Experts of a small language model: a shared expert of 512 neurons.
Below are experts of layer 4 (counted from 0) of a mixture-of-experts language model. Rows are named up (a neuron's input weights, with its number) and show model dimensions 0-255. Each number is 500 + 40 x the weight over its row's rms, rounded and kept within 0 to 999. Numbers have three digits each.
Before each expert's rows: "comes after" lists some tokens at least twice as common just before its tokens as in all text. This comes from a sample of Wikipedia text that the model never trained on. Tokens count by the router's weight.

# expert 17
comes after: "-", "|", " the", " List", " •", " was"
up0:544529462475535487467477513510560480480494510482534516494503508458516493494487528455434494499535474444590562471510551462534509469451544435451452527497512518540542481520457496524604526398557517564557524545543457471485462530453499551438552443526491496461529552487500450512550546591491475533549520430545574513582558458482424473433428474500465504514504584583426589481486433469503491551503465545490452428488575547483561470504531521533534537476460538574582491487451488459446545512536495472501480454473484553516481480430568453461479462489478545467519522500531455475488525546545476488524535508523440480509534539443510487467460454487520539480545512428418503553485550542501457474461515438495491492513532504491457522546542529490566454426531496478441498581535487502481512546490496
up1:521503513503555507480502522479526536473518461485514527434494490481533495510503525498509465539522510497444457473483508516459479498549565429546540466476481501469493474524499490542432470501514475504503492429439507507506499528486486489529515423449486512520435498470467464459515532485527521453524486514449490402546532512504518492512522462520437498567446487485517439579472565431535550466493477520456608533558386490534491430598478554502484460492581471491420542541475460482508503517515563536488528514466443484484465545491565512578576518491482533596435511522449458525456526509415451541445482494489449448463493463511462505396460524442526498520577501530478486453481482454488501537506530461471460449523501500432543548516557463555498498530461587390546414458581441565550539510466508

# expert 5
comes after: " |", ";", " Votes", " Candidate", " Title", " Notes"
up0:510499474427496510539513473430436488500555472519542475514479511486476470461534490514515526521530414468480584415495548450551571500463513525513486526466478511444515480450498523554539524507480448480471561456482478571502529474494550495554501515512514469522467523487567440446524500473429468429424460507509544558469511508506506498501453499499479573562503475413574551502511524517557450447490517518452451510526462472517479420577429513530493610492595483528533468613507558528531457472510518474562515494522519480530516483482396471545476461505519489535483554503486548549496464472530455547526527524507532522503524517494406453439535543519474448419569507541545460516536453479504454534468508448460485422537498621513507465512496520509447560494466480494510462500535516393482533514545442
up1:533511485486498425455401515452485490459476496541536530533468490469562500491549571478503548566509536474400513517528433521542482483479519538493510463498569538463511483519472556525535488471529539539537544464566505523502494569517500531500506477535551540533500468452520431527542534485466520505460542488460545526475577512562582448527547526523572433492545508535509442536502490468506490585557445479457477519472467496421439465497489526559533533489447462533536610501509503519497511528492601515481551617439528475549429557504541499590489412496509517518454467491451500560475548505481499541501490479416496495528504480523473460537486453607460485511454502505492572511511396553533511576527540497546508418534495471484521599504490502455523480503497484509499520553531476468460462467459484

# expert 8
comes after: "s", "es", "ens", "is", "os", " Os"
up0:479503564509483457511470496553523496492502440478481412543442519484411465528493460501542453557553499525532515498475583567549488494422474526452543501566471501549418441474475484426495445508447511533486548441464428541520480393510487470538460449470455481534462491488604505526514532460517445506551497476507499477533496443499478461485560524485481471517548487394583523603498506533554485643499537514523541440511486493471541442495536475532469483541527547518513492492503427519470501513504558484477579503566545499537451501512519540563473514494481530573529530489518461448448533508479491552488486589555455439518442531527453493458504500489499453476483466473489546461497493472483535441496531498547529534396537522548498472481428472543538426500431518522520525485439527483538501507487529
up1:495445497509513522468432486476485452576461552453483507442525441484508409547569553536473535517510500629470534526453492505590489569506524496458527452495430489505461586549441473506537513499542531512504536590475436483463495491495475464517479512463495555473538447518510494551488513452481450523533482480530496427470509444440514488450428459473572541521443529492497463502565451515461554473572542496455474543472432445470525528534554504539473492543524506421538481417441381481511550468449506523455508502430458462459475481469539464501501410439501511469546493522502478512508596535533570461514458534494543485500476492515508513555510419432504448549458490479506499486485524512536473514534427514495551469469504455489488512510457551509486552495538462454462589526531535569527496466531452

# expert 7
comes after: "==", "===", "See", "Early", " ==", " See"
up0:489490540520486494527500545498575519454547499441508479484528497563582437494524412533478539471491452506496574501566516446454497479476555488560452470599503505536539563554415530464493519523514434511556547502499519505492531543415499493513520553493529490431473453555458517538514513432505475493510463513466411456537425517520477563485499494579494470486478519466498443454524494510442457513477502548478531492473516463493552538445526494514511564566497464516464423449479551535429482570487534469439541504482462547520476530505489515517557532480550535508533520515488507494487500437475592543544533490501552526482419454522519603494551511457530566536515492530488562554484499488474474458441509452459517556482475423474532472429417499388490515465524527393522462425479451502484471510446531
up1:476497472396547479548513560470498488549469531468486611528489509516490476474563533471515511477418465522529398458482477629494535490550534555450484479482466456535486442480500464507518473468529510543506417456514476467531529529488522471509539431495451484456488453444456572452507490495555519497536536448514512457495555550497493491461450518541524533500503443518424505535454490476479562546484510513511477513589520444543510570527546465508554541580459499497511550484490505569542395543475522507536464531471470474448565534537483494435521527564488542498578511543447487492608523403497499518454470440478533505520481501478499541485560516526491559546519515455471502476504521503436510470522522539451485495521516519542569453469449493392450512456505491427471500418465536527552493489552546

# expert 11
comes after: "0", " —", "3", ")", "4", "%"
up0:554586476505518551499398535527515507518472486501545467543503534583547511519528494383543451529460517441494483563423562505485515472519495518598517430551544545508454461538491516500506470465401495402459448551491490499529504541461535492510544463469468556441483513534495453482441523476510473468500463528523588532499435502448508472490532464591457481469533489523512465479436526564521498452443505474453477526528506435492586564486497526526536462530508463437454491407417560431485486560503470510530478476479572543522456484538467496544502471429495455608444532506470456522480460506475596530519519547505578513463510483533491429474517490468490511547511502501516505537452536490553534523493435535459484481505505566550480496432510570440535508468520474526498454491474511477527531542509490
up1:482467479458431489508525537454458545542461473539463538598492506470512452500522496526508548489455474437466463463529567395527511541480465486430518514496510510488458498487502453537515526520394524524472486513477539438477460467493438486506522473476459485443472519481443570502556491493480450507513460462512543523544534450569523485475535453469534502528523532440524496509536495467471491627538470575414570474518529449502498420449475432574456450504492525501459499484475529522434481496520483485460500526500475473537561579484443539523566499423597513515467470471405538487475449520465476500481492486511544512577455530528502551553491476456470496451522487429481475507555497474461529489523594525524439497423518514472446497489571500498503493487612493545527437526528413546454570548491478

# expert 29
comes after: " W", " B", " R", " K", " N", " H"
up0:402441467408465514519443505559593414500519481451572547518463530517454489602475531549488507540537515462547474556499488523522473502569547544571468443470593498526582479466530481513489486479520510576507479484488487508545499453557504557516540446462503455497541553554558464497505428455518439540492510455518451518499546531388501502500498451592489438503517558569506452459472562487454463451501508494566503488554450473451461459586489531484561511538581523500514444477480507445579555484570491538492492415501508511493481597567471537496524520483432507510507508445486503525511463505524478458461498535490453560448514481467458552462471494549573509546503519476529538550525498527555553467518485523508505522528479524523514479498539460433540481497496536485530534506537461440534498534522526
up1:456486564451500495492502570561534498449544495508504506412501522447522508514460507517492498536475452486552422491536477536472509507497449477557470479524518559551461487534430492548496541504484450491472541464512524504406530444431518506516532512574495511508435477535544497488458520511546482490488473439507509421471481562467583556522532520489573468505503521440517520531512456411399449520475478507483502433511462525484558512525543473502495504463544511444460512501563516518500458557463528512482484482520550449575458457526426589487506485478456485445511462504472485590576492466518518431531522503454474520470488531562519512494587548559494493524468429443542564529505464485530459519539470433557462548572492496414578499443478581495475417419473439509532532528434414469468525485479498

# expert 25
comes after: ".", ",", " as", " that", " where", " when"
up0:513482491489514495512490521448495512554518511507572454538552475506519520491406538496529583481462509576499483510504528602511436540510435422512470516494487421558474507483441588551431494475530537501457409502380557483472506477516471490468552459551488497514501529494428470527495514483488521531596559553513524478523411536502468492493509495517434521514553469531495496604459458503512529526502423506558501494531453533475517403368537524490444478530534478485479528581492504495493489540505490520508450519515460519516444540452445522517532574495491535494486478474518494504423473491367476486483549543530425468556541448510437505540464455481492476411481474470459462477539491558467555493454481459441542478469520502521480501513493475483425485435501463514527496544566480491504515474500443
up1:521515468472531482452482456557519469488491478481537567508506476430514506512555489446473478529491398549483542510468481475560516484513572504489467467513461404557534518511433484503452529517440497461497460500464489496551484504528630529449452493388537525507520512522501443522490488544549518557571498453470499477533513515491541466512469422512475464501526433519492470476541538530516489506496502474415472444559521478442480516493556510549552524539460451539536489443531440499504480515512471400461468472473424561456492478531564510514547450538544449521499499480498463516537494554491492542535450542522538455490484478485457504523469429493499484484459518489512399583477483562471548561532505521529373579467463511565470490504499419460440544457470558563552534565459429473480576527511520

# expert 4
comes after: " and", ",", "s", " or", " well", " but"
up27:502468469443479475437540476526558551494504462483526463520497427576542490469525490546458495487485569519521495520494524495534533436541556444498480554483580496552498532528557451436396539558448406557539543500528536631519510498438520513525459418531512513441490469559529435449487454513525599479525497502471487497528531545480470439459457453467514497439526545464587482487474455451516507516490554531532501451508463457510514461541434455469506506475502544523547537426441459523510490485502472486482576496527510483510513472540490427492461496532535523493539517549508458524526552538466468499436453433463470518464496505534454477401493525447535494493456523516477548535489479459546485498453550439466473590493484592451498564523490542452468530452477527472489521408484540449549529460467557
up28:534536459517481495486509484463450528469542458524466479452542462481543515567494486514519513493530492570496510510466473533468550505540436536554516505525485475497531437486466510477495433535457526521472558476477508496585485497478542583521517436487549521468491532549422459546476499487508517510454422480460454489558575515572504487460464481498506537484484506485419469470462490493493458526562481526495498493585492533469470538489491402529458517549528512540536487588527511524530566529572531504543584510427487604506432416553578546553547594518511544485530536525482559510440445458474540535564534484535423578473525517491494504549461545563534493528420490480528518522539483584505439525488481472456479526546504418483527453460492580534505521461487532505620546506545535526447522530534495

# expert 10
comes after: " ", " September", " November", " October", " May", " August"
up3:465455554493527483486407439504505507479489507462507498501528532480414559459504522518448472579499498488528547539478431490480441496499512539512570566488522551462503547434489496461531481586541493533509489464564595473516489502468492415579486462460436510520520499536578431489456518584582489493508446474481503511490481499480475495517566447545434472517483501544500456540504556494453465556535452508501468518574462594507507510450494504528503492468516452548488467446501458543523524498550513513499540513516576562514541513510476472494607508515510498552491483639564447577539461574502503435507552488480537553472521499463451518547480540486536486499533448505524500505487517469565459500550492561502484486430489474475457410496554497516406486537455452564508518509459543515452419460477453
up4:530543559496549560601537485495528481608508513525501536438488441514448520489501433507506478515521487478519502473465461527478461413462502488554539494571451515521539483523442451489535503515433521557480502463571471522479519515520538514459463555514551514507538467527495408521447409544493468495494458473554478495506505482451503421486510476508549470478458525518512484501422548464534500489504461541457448466484518545455563458441431524492505503581473519470536501454512451521425515433452487436454505516452497469559524574493427561518501540439553515504475517640529458397559521513511492500449452542466502460548425468553507582564414512465546515507429422562477456537529522542449504492458459528501475547467542521521493546501493502493556488490558503482515544469517547517471486514517489

# expert 20
comes after: "0", "5", "6", "8", "7", "4"
up0:550440510476442479446456542467472491520423449499453514524494582526464516515504490493493504501496460476497506479489482483527516583477513513523513481545514525460501572550468477572493486455583470523505398530507493499548493473516563584509512543482550529442539430457430540513549528506484473450487457451451503514491500490511453574560511496533496510547533553425498463524434453550512459568512453521559575502498516490525541459535499470521483448444461493460516567504414515505512501459541515413583503518495581418523527561504504481508493458404510533506527480549451439502459485436503532494509541496508527520544449507498523546429419564458589392497523475485476431459534444501511481525524535483576493548509542567524485488596567541530528500481501479564470465562497540535536509499545463
up1:513548477468450496448451554464570398505485507520469453511449492550502482498495497520429506540487417514585427490427485490502445511538541543504606527363515473498544505451508535549483489476499481600526518551389555534573383528496573581473512501447523501521547462510570436445510449515518575491537432471556460500505490474521490479532489512496462520477566525480502498474412494500517425483533422526508510435530503430432517467459481509512490493541532540512509520497490471470491529490469550495534481503504507546457441426470538495540521565445508502482487529492513549444484536486528491507507504466536477511485557459513510482506499543547430572498504488556463507456517470477492451518584455446518459485583473467500449475466486562562509553460525500425519522528508519490522489498513542

# expert 2
comes after: " p", " Mar", "ac", " Car", " c", "c"
up0:514557552535497514480454555482496520530491513530499498483487593464532609521498496514511526527475455557459471585456472507545526531513518473458522494462515512524528509451543485493467451481509520506477473469549532462480518502541471498545492534463613529482541514642536510480531498481505543503583467498499614569501568541508455464436509473524525462456569504447462510549403449518527504502511423492494587482510491461487496506544484534544495482524467550497466502507594473518561527544451519500604521464568552451522528511480419516439496452545491503562504478475506503484502512506541488520560556556460487467556506512515482446492513429452551445494524576427470545457496443397512492562567497451483484511480556441486567458459498563496541504531502526473475481594475513502521488519516453
up1:493452490500443470537534582548526461565499592479500545518475535546495473473481519430515518439550587532518485480446515551524498542497627558483445527504498583508510418567461521410492451508527476525505451504507460524443408445426498571486422508520525446485434428535478493460562529502530522485494496451468546492502553477423508482472467540561548459500469546534522497469504583432526478454458483513562477443520492563485471466540500469444535496482442510494535565501507536438505604514472396492462484492549524430504545495487498517574462464518386472492491554590488481448485504475530474504515499475531447539527414483451554493508445522521496445500508491465537503514523541507412528465514501530538498491531515441523489480486490538514542498497483505481495527483471548511453487459483478

# expert 6
comes after: " S", "S", " the", " A", " ", " The"
up0:506409497487554504500484532495492493481508476533427563458428536491475494495537502475545483595508510456494458518470434505490448452518456531611492457515536444572464541549373460498504529573483552508542466574459535507470459545501485522484518515535474550511513543495476476453486462475462511505537515432501510473492471537489448503468476521503538497464471544472539494510438507530528482427550424441505444510540517481526437498571534494482521584555471480504497501443493455526498483497446503437505422464572453488534449470501447556465520447523494530542471492527513494478467529431540481431431471482503489613464562441564551523416453428528512493466543514510471478500467463602492461458529490452532457444450476455554472491533562593467479513462497484531557515536529431508473526529463476
up1:522546457484534522489526423532610487470533432514578492457525474469540554539504493490443490437412558512506550505545518513498478553545465580552485483568508457520536596437432492475590497484474530508501462522493532554529495466563485412506517509539424548483487491541471545515468484542492519465506532461517476499499454411479441559458500555502484488503494504513465538522452389478549534492454496467489522516499548586461459519556469471491518519485465489497548479500504486504503546572434469528517485481542475478601465436573507543531453563520523594541493518574492490479534523543467494369493464511487494491440567459529469509526492475464604539521551572514541480518458500533485473447561559521528485491510467506474478540520472541484505541516556489501570505512495532529500490442509441

# expert 22
comes after: "s", "5", "4", "3", "6", "7"
up3:476454488459524567403506410482525559495528479550462521468518496506559533482503534491511467550485501500501503607451530453478542507518501594593494532455494555486584470545494441508486485482486551501502472451507494477512484435501481523447531485460549495499501544464467482551498505534524602536527493537477519545506493457568506506491493557484511431498511541531518520572503507523474602485428446544512470522471516422576517487510469537551551473458492470466508508458521612471489519469450511441473515472561512533549524407434531515581481490497442480523551527430522446471463512489579456470506446482535476491487442493536501477522465467521440527450567463388466515489505455465538525476462529457595481489459526512524426447504521497486557420522459421491524498531489517591519495523494532
up4:468505514530505545492490494557513485536440532462451479481527562526438557495452407413487501476503471521587524440540510514517542503512559509474518498494451511445527500486424448491511514522480479557446500394515444529544440499501435449455407520471505483473542507487447427442445454509471448552548529500481513513450486416452470451509470474545482521456499524521421553551481522500474443486479447528527429510566495450574443501426527506495452398432524526547538520447557421511575528490462519494531511478450464616515449495504502516538393510502469506473471524508487525438534552525441547502497522467460455527520503502490424502521492444454467495449465453454508508475461480532451447596549454488440518497494488516555526523496534515511561537513456547479513531532524518510475548470482510

# expert 23
comes after: " in", " In", "in", " De", " out", "In"
up0:463550427527531556502425467474469489489483471448434531472501481523507438530482506502451425561496466572488511531517499514493465514558496524553511457529515471489463521572491470570503491482530490490425607467495467475451565523540501473547426483499533483437557385518454476483522531419567457568535475478582486524534453472476496500546483488483509498508479547553549450503518470518543506522424477611476479479519484533496486520524521473516555523483467487477507523549421545463467446505447485531513413529429550543526502527637543499516538553469491490515542552576494479507496523511490489494500538485479555553535565484462518533508506581498482532482503501564521522487536541509544473591496572475546547412464551555491523565532521545512492476568464570535489468537467456480477475524544446
up1:524529471497595547535490619446507541451484528515503557492487460449454501543506497496492560518536506478507460524530533511571486520523554450498467511569445470480481538467482536516484556517495526523474462490471459558478486492411495465523479476537449457536491490444500479551572476468524529471520482487489543490462515394496418467416570480446485432514478529483571453477496530527568450402517487474441472578478580511530558519404533540488556454512550536515448624583485554463555504470414446420478434534542523514472538530523503501491504530450512477528436486412575498514506451467538463507529542464504486506499523505531463453495498570514490474408492527521479486464477448479497493493508501533501486494475489522510559506487577520538513461484587509506484445462482500517413535506491485

# expert 1
comes after: " a", " re", " con", " un", " was", "-"
up0:478486535498507465559478462498480520525404471512495474479505534559575502539505502511493526494495517511463524448549475523448495450493550512547536466566505559411524455537490430564562539472472516565502445511501562471486476519529505463479549542465515500484370581559489544476401525538493492472564515534501530510504537501438577540469453458525467524525517443528504537486458511525477466539529500543438503492561531539511497553518507494538471554509499548459475460473545530488473500494425451508471501539453530513484513515406517507408532442573570528545491492419520494522474493495475517548557494435459569579575477518551508456424513451435460540495500402501492511472470451460537498523537537460477538468426515491587456438508494448479554585515475495459567537473526557532488468530524530
up1:527486453514495558514556510582427525515500536438426522426513550453535537466550442454460486483485555512520470512480515578486563455532527548464521521496566439480465499536455489490576502547506530514479509521457524546481482515514450472492518489510521456525497452517442517518457511419537523407505455518539492497585439519473572523528471396495538485528516565467501496576455487546507477473541494442489546503491566466481466554528493570502446517469452511601533545446541431472437542516499422633493556440456479485543517487479493505500484545520512567421475528583503503502502561537522511480490517542458515543571530500491485443526522483483518547516509509525572531446489513488522435498553471515476489472550525526459446472490480437499544501441523578485459571441592522497525510546482506

# expert 3
comes after: " (", " his", " of", " for", " and", " with"
up0:471561492417548509489589473579526534510560513517512531463460523528529504478575492469459503448503404542459555500505499532532523455509453472505526477513481505428516516506482527471491477541562505571480538486549508492484411447563490464454442431563553491418500449571502506529503485502544542511512494594510495510498509490548516438478587449488469565466524514493499464494489534497454533527425458480496492515486532504525467501490559489502457518451564495528472504465484521507485541545536428488552499505508598531451520485552554476511524453500499495435457475505493520468425499450594474473477463467476493537474517434472481521462538456491484521446504466401505598539557497497599385424549521442532480522531456505505502480537519602474495504462546513597516429506433493453491529508501536
up1:467473446458444518500426470463504567530523417541520468486458430469433484516497453486435541476518495516525550440499514518500470512495519543534474464472509534491505473481436455436536530407478523494571506508552488462471501542566482485518542486515510562512484518495513508468453504536508480462501582487517465475453394528486532507562482563482519475529452526480496525524487513458478450432523494588508472563488523528431449527438531501474524538499533617466471515444414483414520514542523535524485499492495474567504488532488536524512435515559452480513540459545516460507451510418605550462478523587484454541517509557569505486521543489418558519543579441452487508520526546474467487491446496508516436484530456484560515464560504545487483486409474557511571583506399453492495480488487490

# expert 18
comes after: "2", " ", "0", "–", " (", "^{"
up0:482515551489515454463508523457498508531493548484488494515442486500548559496557494499539523510508537587527468543517559457499442457458531504534505528499429490494526543421522464441494562474450531447485455500545478532502430494506477478462497476494500559461507499512474504529519516472513485476464472555508512468496547539474489455564464546477442562599531538520538573431407453504560507510514508465494476523518450475537501541457557555530530491484515505529542536413536491483560516423511511414565472506594584393509454428482467499450504489473548446557584516475477554477471512467503549504517471535479441506491439495480423520523541462487453508389444553550510512513493424458526515461542565519512548468500488451468507561449532527545558470555586456504494513566510538426476509502573462
up1:495459587521498489518559455569563439464494517441431466581538496476491460535448551527474482510545496447566478532554447535480416473427558522525474499456582544438510465498437460509489512455496547451493504488504535518577482490497436428445537540458541569468503422449499480471537488553522542504580443537540526479469534507470535482453502487498434515473469551508413507542586532455520479573485501493420520511530588509500479468466471479458420484470520418529549422483437482483543499496523417539483529589441407503460526461499512420481524489461556479463480546522513514484492495532503484500542510558538518503521499441511483499465526528486542477510501520565455487504617495472505437472520501475504475459473501524507532566571551518469475478504476504513456580519480545520489518473515491